config.yaml
n_layer: 14
router_score: "softmax"
routed_scale: 1.41
balance_bias: false
router_noise: 0.3
init_std_router: 0.016
norm_eps: 1e-05
tie_embeddings: false
Below are experts of layer 9 (counted from 0) of a mixture-of-experts language model. Rows are named router (the router's row for the expert) and show model dimensions 64-127. Each number is 128 + 32 x the weight over its row's rms, rounded and kept within 0 to 255.
After each expert's rows: "comes before" lists some tokens at least twice as common just after its tokens as in all text. This comes from a sample of Wikipedia text that the model never trained on. Tokens count by the router's weight.

# expert 1
router [171 118  99 133 138  77  89 128 118  96  78 105 181 146 125 151 132  97  91 190 117 138 144 141 138  68 113 111 144 128 173 126 124 119  80 135 162 139 102  74 183 134  98 148  88 182 154 112  84 145 109 135 174 138  69 153 118 106 132 152 146 136 172 118]
comes before: " |", "3", ";", "4", "–", ":"

# expert 18
router [ 80 103 172 157  71 121 165 130 156 141 177 118  93 122  81 127 150 134  85  97 138 116  70 165 139 107 148 151 127 100 106 115 114 136 215 157 164  68 177 132 120 157 121 100  87  89 158 178 178 115  97 180 151 203 151 178 152 118 132 113 164  76 147 122]
comes before: " of", ",", " was", "3", " is", "'"

# expert 3
router [123 132 149 107  75 125 128 177 129 134 192 146 147 120  89 139  95 126  91 111 131  70 112 141 164 138 168 124 114 135 146 124 164 145 142 132 116  85  65 104 121 110  96 108  90 127 152 103  83 100 138 116 134 185  98 164 169 121  93 134  61 144 144 124]
comes before: ".", ",", " of", " and", " |", " in"

# expert 21
router [151 114  92 156 168 174 133 169 127 174 110 142 127 165 162 110 193 113 115 141 154 137 149 118  96 110 237  76 139 143 136 169 114 108 114 183 177  85 120 112 207 101 143 138 160 144 100 133 115 120 130  86 152 131  94  77 128 161 137 164 168 120 201  76]
comes before: "1", "2", "3", "4", "5", "9"

# expert 13
router [194  69  92 149 105  91 164 134 157  82 168 135  85 111 112 108 172 193  90 116  90 105 126 147 138 102  49 118 118 163 195 129 147  99 185 119 131  98 130 176 148 165 127  65  94 136 157 109  97 163 122 120 128 130 152 158 104 109  97 112 167 119 178 100]
comes before: "\n", "|", "-", "---|---|---|---|", "The", " The"

# expert 24
router [ 96  51  97 126  97 100 160 131  79 128 117 133 189 196  65 143 125 149  79 153 183 112 124 159 122 110 169 150 161  94 107 124 129 104 146  68 109 156 133  94 106 132 133 104 182 140 132 124 112  88 174  39 171 117 169  87 100 111 109 121 203 162 113 133]
comes before: "ed", "ing", "s", " the", " to", "d"

# expert 23
router [120 139 115 161 159 102 124 160  78 143  41 121  73 108 126 136  96 127 146 142  78  98 145 150 169 179 109 112 134 130 142 157 117 171 101 111  87 127 120  38  53  92 133 147 132 102 140 133 159  79  92 117 170 134 146 108 137 139 126 118 163 143 172 162]
comes before: "-", "\n", "1", "|", " a", " he"

# expert 16
router [135 158 124 105 153  81  21 127 168 140 171 114 128  90 151  60  91  90 152  83  64  84 117 106 152 132 145 108  75  97 115  74 103  96 160 144  77 136 143 104  92 114 140  60  97 161  94 156 141 118  71 158 165 134 148 139  63 126 120 202  86 175  97 158]
comes before: ",", ".", "\n", " |", " and", "–"

# expert 31
router [131 138 136 102  88 155 136 141 117 106 163 103  95 120 141  99 126 136 140 121 104  83 155 143  98 113  70  69 120  80 105  66 174 154  97 141  79 180 174 154 108 104 137 147 115 162 118 149 110 119 174 160  66 119 161  70 147 137  61 136 133 142  89 161]
comes before: "\n", " The", " He", " In", " It", "%"

# expert 8
router [151 202 134 115  81 108 192 160 158  85 105 153 127 129 121 136 220 133 180 117 127 138  92 102 152 149 199 176 105 102 139 157 139 157 109 148 144 124 110 102  94 113 164 147 159 179 113 112 136  99 156  90 205 100 122 145 160 119 159 188 122 161 160 153]
comes before: "s", " of", " in", " for", "ing", " at"

# expert 0
router [157 115 120 172 115 186 106 164 159 141 167 115 140 118  98 113 135  98 150  68 119 144 135 119 151 140 134  96  81 101 130 139  97 109 100 161 114  74  84 117 107 106 123  98 138  54  84 136 103 130  90 109 136  93 110 122 104 123 176 138 121 151 101 109]
comes before: " |", ".", ";", "″", " m", "or"

# expert 11
router [164 106 172 119 153 160 139 112 143 145 153 140 136 142 158 106  89 136 188 105 165 111 137  56 103 109 111 176  76 137 111 122 149  96 122 139 164 161 157 149  81 177 167 131  80 111 143  61  99 129 102 106 106 125 171 186  93 159 113 186  84  96 105 132]
comes before: " the", " a", " his", " be", " an", " its"

# expert 15
router [ 81 112  64 140 121  52 145 127 123 100 174 119 134  94 116 142 157 164 116 138 125 137  84 106 131 113 173 119 168 152  69 111 137 120 172 134  88 187 137  58 180 173 117  89 107 182 103 143 112 116 100 221 122  83 136  57 102 187 111 109 180 162 197 117]
comes before: " by", " to", " in", " as", " on", " with"

# expert 2
router [ 89 136 110 169 174 120 155 140 144 113 127 109 149 127 149 145 119 114  73 112 172 147 134 115 119 126 124 117 161 133  66 117 121 146  58 138 140 150 164 140 192 135 100 168 144 114 131  54 183 120 107 134  95 197 136 126 126  73 164 151 138  84 179 116]
comes before: "1", "2", " ", "3", "present", " MF"

# expert 7
router [156 125 105 105 116 108 113 146 101 127 180  79 135 127 138  94  98 126 117 143 196 150 108 131 146 138  96  97 126 130 185 134 107 185 132 163 163 110  90 148  91  89  79 166 163 146 179 226 184 117 171 146 132 165  84 114 177 125 119 116 126 107 138 153]
comes before: "==", "The", "===", "=", "In", "S"

# expert 4
router [115 117 130 110 129 117 155 111 154 107  93  81 159 127 113 150 120  84 169  63 165 155 130 164 129 160  37  77 108  93 207 146 111 105 103 104  74  60 112 133 121  88 131 108 131  36 108  73 127  96  96 166  90 170  44 106 151 100 168 116 142  97  85 109]
comes before: " ", " |", " the", " of", " (", "3"

# expert 19
router [143 171 171 125 192 111  69  90 100 117 100 108 107  97 145 153 143 113 124  87 193 135 136 187 107 145 101  57 121 153 144 111 165 160  97  72 165  85 163 188 170 181 148  74 151 211 157 107  81  98 148 168 177 166 163  95 149 115  69 132 134  76 212 151]
comes before: "9", ")", "8", "7", "5", "3"

# expert 12
router [ 99  88 115  86  53  80 145 147  67 149 132 147 187 122 135 142 102 181 157 145 125 137 123 205 100  98 132 154 105 135 151 130  99 157 138 118 139 118 176 183 114 179 112 101 154 124 163 119 124 133 172  87 132  98 109 149 132 112 197 129 159 114 136 120]
comes before: "7", "6", "5", "8", "4", "."

# expert 6
router [138 141 189 108 120 174  89 143 150  97 159 135 130 194 114 155 110 124 127 134  98 124 104 100 138 171 157 109  55  96  97 104 128 126 119 104 188 133 156 154 174  56 160  90 199 178 122 190  59 173 158 129 148  96 150 132 184  84  75  99 131 184 177 103]
comes before: "0", "1", "s", "2", " years", "nd"

# expert 28
router [145 131  98 169 154 117 159  78  80 156 121 148  77 137  98 149 169 143 111 145 135 125 152 114 120 134  82  66 185 120  93 131 150 101 111 163  57 188 163  81 195 110  73 164 158 163 124  54 127 121 130 187 131 108 112 163  66 117 124  84 145 144 109  72]
comes before: " ", " and", " which", " but", " who", " a"